python train.py --n_layer=18 --d_model=128 --n_experts=128 --experts_per_token=8 --d_expert=32 --d_shared_expert=64 --activation="swiglu" --moe_layers=[2, 3, 4, 5, 6, 7, 8, 9, 10, 11, 12, 13, 14, 15, 16, 17] --router_score="softmax" --normalize_top_k=true --routed_scale=1.0 --balance_loss=0.00513 --balance_bias=false --router_logit_norm=2.0 --init_std_router=0.0311 --lr_router=0.000807 --vocab_size=2048 --norm="rmsnorm" --norm_eps=1e-06 --tie_embeddings="early" --optimizer="muon_variant" --lr=0.00912 --beta1=0.93 --batch_tokens=[65536, 131072, 262144] --seq_len=1024 --train_tokens=616700000 --steps=4062 --dataset="wikipedia_en"
Below are experts of layer 4 (counted from 0) of a mixture-of-experts language model. Rows are named router (the router's row for the expert), gate (a neuron's input weights, with its number), up (a neuron's input weights, with its number) and show model dimensions 64-127. Each number is 128 + 24 x the weight over its row's rms, rounded and kept within 0 to 255. Numbers have three digits each.
Before each expert's rows: a language model's description of what the expert responds to. This comes from a sample of Wikipedia text that the model never trained on.

# expert 48
What it handles: First token of a new line or sentence: A, An, In, a, an, list dashes, table pipes, after line breaks.
router:151126124147133121107152130117086116128121129137166107142119149089134081143150129156128148134129121148125132139193132126113146131098072118130165083125135137113148165118145096145115134114145158
gate0:120113173084116077116180088160169168132154112118151135111157145112127150181124127128096128093148117119147126164127103112137123168122127121108126131140118170128102129136141159108092078142132141
up0:154168116159156172136072188088083118097117144156121111126133130128129103095135158103144146141119132145110141078091151090114126113115136123157121168085109106108145125131141109135147142113119116
gate1:111153058114109110116120148126151114106167118114136118142131099077114108137092140143132148162104138144124114126182092093131141150169132109100117114133121103132152170087167110168137110120146143
up1:119115126144121107134168142107128152120136113157120135123145130118146138140137136115126104142108122154132147151153164141146115116101153113151122156153107144086091088187098104139101134111139130
gate2:144142129083109136110134114103091133112146118122129129137094144139151121118108160133177117105136138139153146071138090121096107113153097137120137122114112181108115108089141136095101124134177154
up2:147139153100122163102133132107106123107169090110136138121108162133156106131118155134144117119131126151151158104138102112090126109137107144135139124136097177133116093085137129099105141104158143
gate3:125091138149141125105140125132150098121134072099141128143149142150087143112176126148104123115159140164102123146120138190134105119132129144111115121154101137099154114169153140159093067130133114
up3:144108130115161125106131159111141117112143070088115122159153120137076114108163134153102148136164139124140119129116118163117073128124133146143118111122093118100107099183119157166069077144128113
gate4:127128151105081159132125140195115134115136146126107111112171129106118142128132091100183125131098155123095103132112104120126188083118150139130133135139119071150203113121147162128128163132126112
up4:167116117139128129155147155051131140116105145150145121157108118157116108092140154137066164109120083103183138085162109120144101149115131089146122162113140143120060147125119141115094115155108116
gate5:136099112104101142118112083195168127147122119157119115137121110125148096154132099151169137118136118162155082167156106115084162141107186126140139135142146109122140094093118156127122146113138115
up5:112138150159117134182167114100126107142077139129138108120133148167172108135076151105118110113116129114102128088091119173142157101129136122147146129148116115112174116150158142107149139145087132
gate6:103094110115150148087062140110124149112133097161145120128112121095131096118141142132114134118132136142134151093101132092137128131121139135164138170124114151135127114153119104105152116149123104
up6:123090092134126134108106145076119118098143092185134113108167136103137111130115130156119132151149147151148133121126131131121129115130129164165136150118084150123147112171080110110145137141065136
gate7:107105121111134120118140126124153118151085161157138108146094113107135106154139127151144169193163119125140144125127077131135142159133173170099115123134155163160105158118111064144103123134134131
up7:120111097116125113149128122119160135150119176144140118135127129100138126159137142151154173165130133140116157140137077116145158171131170184104109106133138173155137158137079066168097128132121157
gate8:127104114138122119111114125160145133094155121117143120102054120145129129135146137142143150123150123085121108135092122115131151164155096075132131095129150115121132118149123110118090131107127124
up8:138123115137131128114158108159167122128194144124142106090068122173121129098143123165140171140155101111093101168105104124126156149147090058114126114129125109145137135121109105117091094106133122
gate9:167166139115115132127140106130117126139127104128120111158141093125132142102149145104118158147126116149082127120153085164151143116137137117160158156129175166118140141160087149139154145148197062
up9:142163119117121144127132096122124109130123075098110112143136097122124133118134142119116164137131127130074135118156103167156131113132139137148142148117172151120130137170102157154143169144192065
gate10:115125140140150114147093137148107149137095143109128116131071102121110102130114124114114124143121118125111137163143140119088082150118096132184134113105125118085118118158127135115125129125149103
up10:120072172112129127093093115129109114134119086170129105177077099095157107158087095123136144130122158142114147117152119132164163092108126124138104121123134128123104118130163141107115120159129123
gate11:143116124141134056102181137151065153184123167138113125123122137117136103092174125132124092104127121183138113106145114127082135155095138137139104122120147129143108128129143129116101113174121135
up11:132124140160127055084176139137040166158116138140117120137123145111130106084172126136132082105124126176102138090149126137107145164103137153129124134125140136150118117131140108123097100162121142
gate12:121110153114135086144148145119140112130090134093151112126128110118134153111118137076137147135077107106137151100156080115132078082124150086106111107117120131126151120093138118127195109172121127
up12:118110140109135082119149113132168126128138135124134117191134097130115162088118177119122176130074114114152117094170108124137123101132120129112146174118110099149131173111156137100132138146137114
gate13:121122097094112144153105158140115160136133117117121108074077085059141097116101118130128140119125168137128089103161142129141149147163108117148147135107129153138143098103150130112113124106144113
up13:117127103097094129145109148129134126116119076128130117100084094057116103122107114144103148118134139124125118105183155123123125157165132112147141126118113132126141103116119147102111138119149106
gate14:079123124094127133128137107121123105133126080113101039120102172104081136175125114158138130117140123101138123124095146149081116084135159096100111143093158119092145141171157133124135144151131128
up14:119165142149131132112153121154135128081102084108121064121144142139123168146090134185115156166114153109083127109113132150109146085090128108125132109088137095072170155151110123123138119154130126
gate15:105122114109124111118136101157164161115091144110110146110133094152132100104155102100172125157108110136126127132098099100151103161119141127147130108135105114121134126109124144136125151110103109
up15:083111125092112099070119096158161192159089121121124130096128078145149112149111118105122108138087120116125106143112084117136130170113131139155115135130129111121145111081157157140113130136108125
gate16:167150092124124135160131142146155124128121112151170152101100144130104117153133091139134181109118151160096111133112114119145152126154138134169148162166087120137125112155133105175137162123083118
up16:123111131100106112096105133111150102116136069150115137147174091118181153172105135131131179170100115160150127143148160094143130157118093134128115121121162134102085146127143143123140074127140137
gate17:120156138114126115104134121144114103102110140134162096097155144120109148125147121136141147139090101134095128135111096145113088104108092155133118105147084087123108127145126142164152136123119120
up17:137065082131158175139152140132162153131168104128124168138095088128143127139126113100089112103132158133129129151112131136122151134128143131113117132169169172123146122072158099138121154130118125
gate18:127134153112138147185125149147149142115110148177145143124160125147134161132148118125135159159142146152132062145132118145086136115106116130059113100156146169142139141109129083133154109156123134
up18:104126138142115125138147155162140140148182119131176109094126141124118123134138080102147135150108102128082092113118126104120132145124137099068108142071142154116115119161101114129132140106088104
gate19:116102129126114105137118085157140149127141108151160125117091143155094132099148148141136130109126152099149154119121075108114110145112107156131072128127125131164148115121133085134110198145130101
up19:142134116144130137121172114148136107139167097122137124138088172136153148151128096125135165126145130134109128131152122109128109089126115168144103101115142192128117111104161080163097097142144106
gate20:118117100172137140103145157140103105133114131102159166056097120153080100108156126151134168114117122140110183114115156136126137119141148147112119152106110154172058161136123117119129143153158109
up20:108148118196141137150122152160094098135102137086159151083127116117081125105150113151152152085121111158087161134120162143146108135126136163103136154140111143162084155125146109136108131193151124
gate21:104137129135164144108114130143104139140132162144165131055111123117127100158096089134172103133095153132147129138117103115164140111099117161146172113152120144126163113084087112117159104112102155
up21:099112128092098130101153144146138161136151066098111120156103130078127138136116142096101135111142122100097165102129119115120131133167137074114138171112137115109128109161158164193139128099138123
gate22:113152158095142158147134139126138118134124156169132104126117133091094143129116177150107128153111121127124133111137139150162108083189151128172137183113117093089137169114145121172103156157133147
up22:172101105134110062139124134111108129122110109113143189146158136151129110135152104103143130093173145104131139096109111090113119145105099137113132101102154143161121074160077124107125143092142079
gate23:099123166113114116139096079128149080161108134152155132125115090184134099150137149144081108157137129093139133181159146145127118106091129155149145121105143157130102131146102153128138152146154146
up23:153136174116157161174106075161124112156138128167142151131089145162160104101138127136063107141167115140130129167150095145147121090128118130160146163118126164150128133131137098157120154140157110
gate24:160110143174090101119158161122145152100101150132111153126107118105097130073141098109138123151117106148154094112100098136143123156140098156127151101133130141100083117136112093132085164147103148
up24:157155119171115138121132168140139121124135146122138108104131144117136142137140112101175107147131110143106113126118133130112137106123097136151171096150102158086132125097114117119137150158116153
gate25:121190129140134145125135128122113118184109113104119125107117114086137130099140124131122150130133103143121093156141187169162129126152137115115089081135118126140138124149118099116127106135199096
up25:130198120173126149110153125106161116115143122128137124139144121093143137115146137167103164124113130106127102123133164148145109149154124094130118096159143107117150128147103110157109096109185092
gate26:119119161124134116131142095122134134160119114109119137113045153155129119080125102128136098211139106120125126090114150143115112080133132163136163107165128097100126130115119153128159128073146117
up26:147146129142113115152141107124087133151149132129134133111075124158100112056156130104142136151145118109148130087127155144153129122130156167152150137160111125148125157139102145100159155070119136
gate27:110162124129128143135141116187091145157136120102153076127130165133105168117160147098156140116110144133139133161117130142106155166086153122103144143129110100126162159150133121153149138114171122
up27:144101124117135106117147123116147118110136164132111178134120081097174109130103126120126111154128112155113128097142122108143114085158139133128133125131116159117079063110125161121131126131128116
gate28:139116140110103135145148144149096154113112169131138128154137127127119111094146167094165136091123111109050154086088120176146125151140129144157120121115137092138124152147125131100110138104165077
up28:141134121159139144100080150104127129124111139167150125142134121143127136149130157119138111178105125096136147151160171104162141076135100149173113125140133088107161188155125116128099114119108127
gate29:104153053140147114105139151110158132155123130127117131105088115160101150097167139135156114095127123133129114129115112119139136111160139120122105149161126122130117103082132127185140141129130139
up29:109123099107145120089149125123186138158100133115105107079129107118130126134109149140127114141128125147124092128111084151129158134110175133125117140117113106120131103085128128186108186166140145
gate30:122135131136092116125122127104109099126136120120130111164143117102142125159115114116097123183098133125157134101177101078093107142121136100131117103083169110124062138134113148140127121161159101
up30:099124141104122102145105134114122086132120089122135122107104144134128111143142147136145144183108112125138119131125121093124125173157125102091152134090125133134150153098130141118108099127172144
gate31:128132137119165128110150142154104173144100154132105116102113114157158198114117164113167135153116137117121110149106108138141104112145161124153129129160131111095118110194152164142096139158181116
up31:121123143152174131093145118140129102146129114145132140147129099141149155125150121154118148159110095121114089072103148119110114123103196108140133127194116118122152126177182155107124117142143119

# expert 50
What it handles: Single uppercase or lowercase letters inside proper names, acronyms, and foreign words, such as Vas-c-oncelos, COV-I-D, HI-V, mas-c-ot.
router:167148134137138147160135129090086145093131105123110109111132168094116119115126143135105097140111118123118120180085101149104141155143133160150130139116100109176120164141170157130113140102131116
gate0:138131153107128132166109116138111133135154146120119123151146124138155112114115119126175126125116143124165160117117124152136131144130162145120111130120132128075124135126138094143119137223162190
up0:139169129122087159120126123105070148108067144119122102135127123143169137128160149142088141110137157168106091147137140110133153142144135147160129190168109149135146125164116099093152145101144141
gate1:130126150123111152109113164099105149162097107127100105119158183139118160121135120132148107124107117134139155161133083117163161130167166131125155095145137147161127149147153096117096117147147161
up1:083120164149118106142117163099091110161164135131141137132122125134108109089097159119158166097122159112185069092122171116119115118120112146146087134098119121118118098099134147144090139124113132
gate2:154110077166125081104170114129170136127137147124118142103142150077124089148102124134131105118114143100110100100133127133098134106112096150145116157099125116154084127141153146144131131093147116
up2:116162160063097115137098142091167113112110128150113078129161136138104162095106096140135092134089112105112107145120127093158095116138140115132162128122106134103163093110131128113077121134129143
gate3:059111093184156135122185111109131149148096128080121173121093093146126147134134136132075112121166117165116141101119109111154124138135156090081112133109104136122142088090131142162151126117096111
up3:142163130125133153165165137090133129139155130151141122105134144120136123126145116159092149180115113118161083132140144108128123146071115135182130118127126101159135101109127132156157125151115087
gate4:121138121122124104090158114144148115104165117165123165123142133119123099148114106109116099098168131121106191133144160140162129176150168095168161083122087135141124120115138130107116104083134131
up4:085123146161135140136097117126136130145103148115102079129136133140133133126111100146117154160113143142130113121122085136081147081115114151129155150109133113112134095115123145138102139130099112
gate5:116110122132113116164099142097125127151142111130125143113149122130130133099195153129143100178156120099104099185129141100102113133146126111122172138083111118149123162084136100162124128144154158
up5:124136125137089133110122115103171150150122103118129130138130103139130177077154108132134168133122105131122104110144124146105115102156109147126153095188091120089133098123109122116187105075105129
gate6:106102113113093113126123145143129152094123144121112116105125093120106143138125108125154119103164136119150158103099071141110118129096142109060095053130096151107102138110145101166096118099142134
up6:158113119097103123093115136129147142141188130116120100107113075115139103075152126146075146142146163154152130139141155118124127133126103133086088121166084130135131145099118097183146094111121124
gate7:135076153148125162105110168070141160144148123128155119108111139114108134129120157107153142105129127183128124128130124113111070153070144129155137118102138128119130112141179142128118122130147146
up7:077152120117138112121122180151151172123162117090128141148122124150147133115098129131139143156121094119154107139144071145126211108128128108110101125139170153160162157132110112138172115141105072
gate8:105138154119134151118114114155174074123118119166078134141148110130120136168111062089095105148109125144145112127127131119090144163164128163136160148120102136101145107154135101126142155110118153
up8:123124110077135132132148113130080148103117169158088132146170141129120111163119136169062139141125166142149134152118107146134147162137130141137140152178099132097120151108096103078132119141153125
gate9:135132130076117148134138155154123138126123119142115080118089127164105141150125122135144125160162125126132120156136138131166110086168147122128141113082112112118166112138200095125097137153110133
up9:109098119130135162104113110143099100086163135129123152089112077097099105138120147133161066134114127070098135139112128157089163106137142144103109125136151094138152116121136116140161116159156115
gate10:112063113171129103167129095161103145121104112150171163149135127120171133134118133101121126104164120141157105102096139134116125158129163150131123117157123121172110162091187103148180117158131154
up10:109081098172126124145154091154091109153089132152152135132165150119156111136102140118130131106157129124194094135063140110105139143126152145141127115143118133171122164099173151140166143171147167
gate11:148157133121123091126144097182136130091115120137111138163107131103153146156135113109086139116091134168138142134124125164131178118140107143086090151140133167126150099134092106091117132150108107
up11:118125099103118105079120104146127198099089116153091146152118122146150137163165104130128121166148116127161119093138111158184154111093176141123106162131107113103078135135143113126103160139098161
gate12:116103161137129115132139140175143101054118122150151111129124100103149092123098119113075118149135123136133166158125121143126117138146098136136114108108167130138144108120115124114134123148106143
up12:133125115153140087148127152132198116084126084077131114140161098150170118126117134131094134137120142130121172150124144104140199186093112127109117127104156145132123145143122132111148102113162138
gate13:128117158153114136134138169130144116184119118130134092103114110094143147154128135148152136133158123138150106123125075122101155130119127158156147087143123087104108122141092165126168082130100131
up13:117173136136160123106163099133115134100132113130114150135126140100121093107108114117128114090107101131144147084145167125125143161123149121158113111147135127150174135112137111129101102107089136
gate14:129093101135122147118119132135088083145122145130109147127118080122141126126133123108112084099150098122083133122128123129165108153166153153158134078129168092108085144144108125117141164130181181
up14:126085094142120121133120115129137093118130113114099176134156094108142112136137126111083121099132093127114140122144120130149157135130146135145127110094182144134089143103117122093160170110128154
gate15:101153110151151112116129150103118120120133142182130108139148175144120124146078124131164122149117104119116154131118148135125120090109135131168094126158128144170111110110146124167163108139122099
up15:142113085158141093147108126125094141110098082137130093191144141127127124073118145087156116142124144101168137140115156142149113103152114087103080156143149152157060105138154131117126156126124144
gate16:127113141106140110169175107092127098140126126125163116147159137096124108103129109114095124159159124146120175125119162109171160102149080139113109161079135131133137105106146121118138137132121140
up16:147121105125145126130183103116110112116108072089123146138117135036094071110149137132106130138134113161131136187136120104165161111116115184116136124139129124142093137100123137132133127150153141
gate17:127124139135124096134104135148112105095163113125154104120132096133177107137066132102141127149104109123106135143126159111171118123100134105116113141157119103177086159115103130128151071103168139
up17:123134122137120074110131147131124072125179121118165099095126101147137136130110148108157110156112098103129132120127190132119115108101100139185127113146108104155106110118133186133131096115175096
gate18:140144128138114143124136111110112128129122161127126106152116158115101155134118108105147120140134110132138127154144121142159155132127148115089083129110097140154115145132120116153156128148083094
up18:095130116136135136151152151142083164108123135135117083141139132161122132142155107141130096165114133105106163178152088149125143117170115097088124133081135167162137129134146083145140113123122120
gate19:119117121131086159111126060140163125125147106151094106093117126149150125123144145098123124132117151140101106166125147140098137140135082121119102143133099186129130123145146134098145123110126145
up19:119104136146121146140092180161150120134128108136082157083083096091121127157122170092147152164137141143104111193075089107130154106142104136129165125147138147130088154140144129118084130106139176
gate20:110139120137081145135128141131100072147127130178104169132105158151114145128124132121145137111073092134147131082092135109110147116159170139138106129110106091122113112150136131115120112145109117
up20:112145142118130148153124141132094064120081154129136151122131151137120166104111129161144123138127128135153097131136142109065120084144136158148122149083095098125099111135116128102134123130099104
gate21:162106083149139144134094173092138131128114128096111116150143126139109135098136186114141122104120157134146167154162105138136162144137101068139119072144142107113163167123170122123151142129106115
up21:103080149188113135141140142169114168115155136137117106098122134113140106132145139125144120149136137155134112171144123134102128149115113119082150095159115169142132124116123162128169099106102105
gate22:117088103162093129144129108112127107111112114185095094135159117117119115175127135152128089148158177108152136130147128136131139083099143102113099095062127121128127126098148123089127112117171153
up22:113081102141125134140142135111112112126134143166137151114138121149114135171134162168141093146114156128144131161156098131131164078101134119123099080083137111142086113125092126066112150130195121
gate23:091124090116141124165132119150125136130119134112087103101159094104136130166142158111156107144176159101125144131087159093156099104136121145124119108119161129138113134116091129132198129151099092
up23:146149134127111127146103153149176183117112098103148112137129121131123146088123124124131111110108135167157131140149117146141109110121094127079154138139132114138145145163173062140092127141128137
gate24:147100128125152141109108149110127113112145154076138096169111081112140146129084144089141118154127119157125141149090147128123081124113153138120132144115130113125122154133128100112132120088150128
up24:126115129163124134110154135170109132156135097161115125080142154160131086129153136144153149116130140099110101131151134139112143137109104078142142144126131127139142080131136160101135151181161098
gate25:127107147130160118139101150119104153136119101132147170119113160091120137117105107120092172122126128142156151139086112128091091124143153145092163090096125110099106121153130130070083140119171166
up25:128093080133135123092120145142137155137124112123087166104112168114147104101141131164130118111114131120107122130151126140149146148144149168119181105125096114116078157124165104146153176109154127
gate26:115147134107170133116164140087159192122105101142162140165127170161139135166125126116139143134097131121124175142161114170136156140122136110153141151095158100159124140150167122134099093132104113
up26:129190170102153132118131162119134121129127165169125097187096143119085100127165113130122148134114159127142151175134134147084144116113110134122152141126111126095119150141117123110123132098113110
gate27:125165173114169113105119128114131163137110158115143118167140090133112093152126125112143177145146122147197102114140147139112155126111103122126122099141122148114148162102139101126120106120116097
up27:152123108154084135158151099129133107099148100124120176156103158110139123093117110105102132121094106131100209143137114126128116127142121115135115156122140125116131106159142122129106169167095124
gate28:100148146158097166111100132146177144126141151118117160137103136098114133115148111180075120140157107135139202152129116134124111120175124149054149144120142152163184132128096107124147173108107148
up28:110096156114150141117141129136117136136110097112127119146127127105140071146142169097117155118089140135089098163175177152169184114141145127132100138168126085129080147119126134121111119139132136
gate29:110133161105105116152140092107083121170168209132143106101119128127115127169121156116127118173107100114136102132137148116148141142156087141128119126133160161132110158110132131111151095131109131
up29:173154125126149096136129164139140137077114090102127156132122137086167120074152114136123128109126145089130137134131138095097158079129124091092157119143106151130149133144154136132100133127160136
gate30:110152137142139167114128136116104155129136127134098120135125147160127128139185105123105144157123141118135128130088135092124129141121141152114116164125133107142103153179125130119100150172185130
up30:116152141134155169086111122105076154140158106127107109159152142120109127124183128133143169129116139127150122142092143074123136130155169142127135167123138095161119127136098133088075149149162109
gate31:161156166111172116164098095130200081132131134137157145146062150147142118134128146106133115115095118131151134156141134098162126136175112170120113132136112133107124138168122114112108124152113168
up31:154169168112146104137111114103188088127155106136142130154074152141123147132141118109148099099092110113145137137126117099156133106147138141128126133134095144132147157153130112134093104140129154

# expert 20
What it handles: UTF-8 lead bytes of accented letters (č, š, ō) and name-start pieces like And, Jo, Jos, plus odd word-internal fragments like qu, ff.
router:139110133089109096100091139133147128136104130120135116124131119127074144117185164118165106113165163156114127160107095177112141117121125111148096120156114138146145115096157154159089138082133106
gate0:140129129136097167139150160145117159128159149123128101146150130136114162154138154101142115106087104139135086139119187123092104116132157116090152118163152070105088141111141121100125119120118108
up0:137168129100130153118190108161183137110124151060084112098112092133120147146162125153135074128128132105103134161164152148133111126128174132139076143056133102126136157102131144135116137151128120
gate1:142169111125102121095087133118183148103127118112101168152155143089179141135087126134158154151164176123120121152120143137120133109111155111136141114149131132093137100093144139080118132147140080
up1:153109156157104138071125158131173133110116110127141155161142130093146140106137161143141184138153138114124173153097123148104138152122119121152126118124110136090119114133130123109109149109140087
gate2:115160127143170106125113082134160110150105112139115080109099087117138137135163145124182155127175100126134106130095130168163157100162130142110112099115107073097107118156124123128150123148156125
up2:140111122194113124143128105125115109151108091094130103124132142113138184115140134137178119129164131130148167060094097175174153109124130098181135140166142089134110098128091122130120136126169126
gate3:112128159141111159170118156159116130121098140113101167130143139131119106144172139084180107125079097116136163136148138114174108102099137123103123104088121152157120107086129108140142101130123078
up3:130091083124162137128124151127142165160115178103127093119137102105094138131119127155110145115123141114151100145140152120148165116147148127087146121145140138099107110143106121114197112174124162
gate4:132123117115131132133126152121137122089084151131104095137166158114182149095080112142120126115132146117155149130162096117129142118135112136119144080118149121123113132107139150091120177122126126
up4:135137127127122129146104148120137121104094134130107099133193143118169155096099120130123123123140151110154147138161105121122154128133120135123137084117140102116118128113133154094113161102120125
gate5:127132102139117107167151136136114114129135128169126134143120156099123144076127145123138147174154132099117146124108144123113133087118129097168123124081103124170102142125175122111116110167137098
up5:122155186109148125114142117110144114112095136115136159136170118152125112172132095116147113079103112164101128149136096138115105140106125156105156159179146133105132101119106127130118147124142136
gate6:074167116119091153149097115129107134150115117150154114133141086149141073132146131099140107103154100111107157109145147126162127096120118166175118159093094146135096111126121134131126091132133167
up6:175114131119139112120155155103127117135140137099096125155167165100102147102115106130091151121082132116145109141161137094125105138136094108066120095157196135100144133128143131126136181096123097
gate7:125161107148139173140131087133107114132149080141115120106154127110117120130149187133102177137107109132120093116154129149156111141096129088141147123129129120154129122128116151127122073176123113
up7:094167084155130170141094065123116105156156114146113126145141092115162102106146171112095146119125115143144110117114089154150104154117140097149136125105146133175134139130108160138141123178123089
gate8:122149094179096124144101131144151135167126088139091111091103115127101120084134112138059141138089156106165082134107125145107120080118148138123179176175116114116132097135109124118112160112142157
up8:163126146148158120117097089118142080079157142148121147111081122140169158147145095134180116127116101132103109141121115119127114138091053158125153106113160090148124139106094092163152126115176120
gate9:113129144150124111104075116165150115129140089141112123175139150150145118146128159162137124097135148144162167087118109163173113111140159147126115138140099109141098153138133136148072144137163156
up9:120138137093096171174104130080105112120146115120131120111134115131093153109132120100127105166124109132129137099141129134167126126116119073088121131118138150073152136130109132177111127142120097
gate10:098171150142144157126186123072174094113147161139157108116097130139122145145139129169139125125128115129140110113128167168142130121132123134136089118125113149099110160090118150134121163137098109
up10:103159097129128146113156128112165132139146145155128120133095131150125144142130158186137117126148116165154112107104157128157132150116109079148081127134111151104114135126120144137118148108105146
gate11:120136086123121139131124152126153121128121118132072104092153155111157145122155084128134162111113085173141122135116107132147105096154143081077161128140101118188093134159130124082096167126148136
up11:122110131123106124134143102109105146137129152130183171131099115146123106134104155120138095125152119091098142127126132135114148144117132164197082121113123140109167093120128107156162082132125121
gate12:115133139148113153155075135105136128156116074125108116118158097126101139133141155126142115120117121108115104115151109120135124094105141160156115134150110158159103078145152130158090104152140103
up12:157148118077142084129136125138122147120116177115114137154122144161133143155096104075123126114104155121138156117100125146132189099123098095071142126140127169110163123121141132117122096148097159
gate13:132159133138114119125134105102169152141113130125123118108152127112189148170149139129121130131115127116215092143135136091113124133147100125131105152114142117153139137150088109105109089147119102
up13:154147186108162119145113147140155174162169126169138100093099097110113141128153119113135129142155142161134156173129138120086146181128165128127095123122100153132132134153147102185091102110102151
gate14:139081126163149122101105123142153120133161188115080113121084110110131131160149110157108128134100177163145144102107105141095115117158131107077160173148126087138096140144120147117093177141165118
up14:128141091119101185109107098133160123105125093145120170102084169108108152132123136193121152132117122089130122139141125151102156148123092121167147087133135124124156121119094103139100121123122136
gate15:110127141120138118117075119120150149111129075151165112132132113106084175133143120110156122120127157153168113120122102100115108084134162179118131128067145131145131158160128119158101110133126135
up15:115111136120178113132084115109116147096109095136179123148143115090112147130161125104149141129144149164152110098115098074099120106137124169139127111065118123142127158218122133125101126148102128
gate16:128079126127104125069128145150132142110137131107092129125108112148105151144107105151140103150123139121111121126179109130141069142120116112070219139100112142121096133132141115143111099137107133
up16:108174131111168164126106183168155123154119110161112119121149123137141155086125084133161160134124112087145148128099142114139151106120113086125117168178100163170133114140155109143143128124128101
gate17:121101112117105134123142149136108135182098108163143163144069129164119122101150132137118142109173100151128134150101116093121117138125141134152123115138092081089172145140119120142162146127127101
up17:169108136120142106143122113140153144096140144107115111113219141126121130150112109115144117136077150138130164124147143147125136121119172119077129097059156168138111107129095107102132121164118155
gate18:133118092162106138134093148102147145150176157120147107112117135165114114129128142144153145105128078117133109182150135158123104177129147139126167106101115152096116152103136124119118119146128124
up18:129155138110153117126142112124114063099133107120128133156144131139101124087136190146133101098132103115137110130123153158105123130146126124093092152136119112102133111150116163117136165146120093
gate19:116131128105133145120090131107125173107133122116081131156133159154112127149108141149142093144140133133129156097105108094078139163094085106107121125096154117110134129158138139113131120119105122
up19:100163102088121108111076127132157175167158146102110136134136103192090107154149141152104108140070093133148084082103105129123085151160113126139125166130140129105115140174129126143142099139125122
gate20:135125132125090091130115093138144125137122113113115136127109171144126135121127129158133148128144124139094185128132094109133122127127136154127133134124114090139164143090142078067117145134142135
up20:108143159108111140140076165141129127113128113130139152128151102128155131148125105146121127151089184131112075112116117117118122108087107133147120153136131101102142141152070099169075110112138138
gate21:166103095166137073108132084102157112140124110139120120149135125155158139152138150088094152134126153126129143095165153100153147123133149154163102179098076121112109137102120137160166129153111144
up21:100132140060133160139132180163118120113123137104124142127133127090095123097105121151184079140125134136150147140114108144109130116145096115069145098164168121151122130181137130082095130099147124
gate22:119134112113119128114136108144148134132109128108071131167124129132148096158145154153134106157108138096144111100160130149140121120145108171155158134131141087124109125151175136140178119135089152
up22:119119140098127110127091117120089106137136160109109092121144104154158122092177129112133136091108155145154134147113114136141152137130144119169118191105122073160127116080108100120176103133127138
gate23:157151130106132100085089144100120108176120147117150067171096168104118144135147129157161125131125123125113114138119118130115107094170133161152111144157156066102110130143133088126139114134129123
up23:109069107143121148121148155154178139127118132185178136143121149158137145116160094098076149128156116137132067138147107115127119157140127140127132121092142140117133156126139139135112131132121128
gate24:124127125135106102112118155161085144118101144177110143133130093135120147119100163112128076124123101138102129131101108117134134104138166108143094127090130119140097069087139172119108135121131074
up24:108109181121080147145124120125095141101108104133138118121144151086126157108123119117149104137148119141098129118164115075137139120094179122146120127099106173143140087094182104137120129158137112
gate25:156149155064082117142152144126116166104117107119111123156115139165138087103145135096125153103117126144144150125113126152116094106078114140169134138151144148145107116143144162185117134135160146
up25:080116143186162144084126125123156102145140144126180124113128111097115134166079096174134119118154126128109136117128156135139161144138154118083151128099115132103156131098074097083145137103084105
gate26:157144109138115158119158106111114140127152136107113139145126133135093142161110116203116076170160127081070112122143094093152145123107125119128167123113156098117119143121121153079089160141119096
up26:110103136136133115113109151146172106138105118146135102114140131106168113111145128053164150098103139172142121118127156148104133117141160134122092111132099134141143111116147094166156105080135138
gate27:089150115095134166129157100156093116121125140118133136128112110111103115107116140167123104130133180126111149095146119148106063114165157108127134147127140143145147126088118130176102098136148118
up27:088152112090123118159119151133131124124128179126102160147116144110122139148129164175112133115134123105119148118123123176139122122133122139097123091081152120116130101149141157120122083126110180
gate28:171118129140164130108122126110136108147177142132120156144110092115160121084127167106096146098119142123107114163110157134153087158127120132105144174124099128088137123119124132131129141141124124
up28:102103126161106152157097158137094120177141142121142069107091125157179111125157116071136137146117121111096097144160080153165099138120134147126155092079112162126118125134171097151086118131118121
gate29:133058155145135115096125089137106138123139137102159119110123165100095140105174129085144154141149093117099060138136158109112079129129147115164132160134127126125118113154137160127121165138119120
up29:132060102170105120080123110139133112137178140086113098123124139116125140114120140102168125146132117185083098145140110101134084113152121103130142160138146132102096140145144113119096109158131123
gate30:088092122170121102049122132151132125172162179113105192133125100107112106168132138176110124142154153115132158100135117095100094143118109153115124112128124152113094142129095135137184141157111161
up30:137139110107124133172151095104122137142116092106066081123145152146140114137141107143132073111151128125142129137140134136088115173160109144131181136072101106170133164148144130156142129175099108
gate31:094109103153128143140162147155137123154121194090139114126135114169154125147152093114104130128096117134156101160122125092144109168162135136121126162133135155151136119176136146131113100172132121
up31:150168150117130141121105112101120116099131095133142129102170161102115126090148162120160167139139116129108148143166132132142136147118143095104200113134160104112081122107125156098179131086159179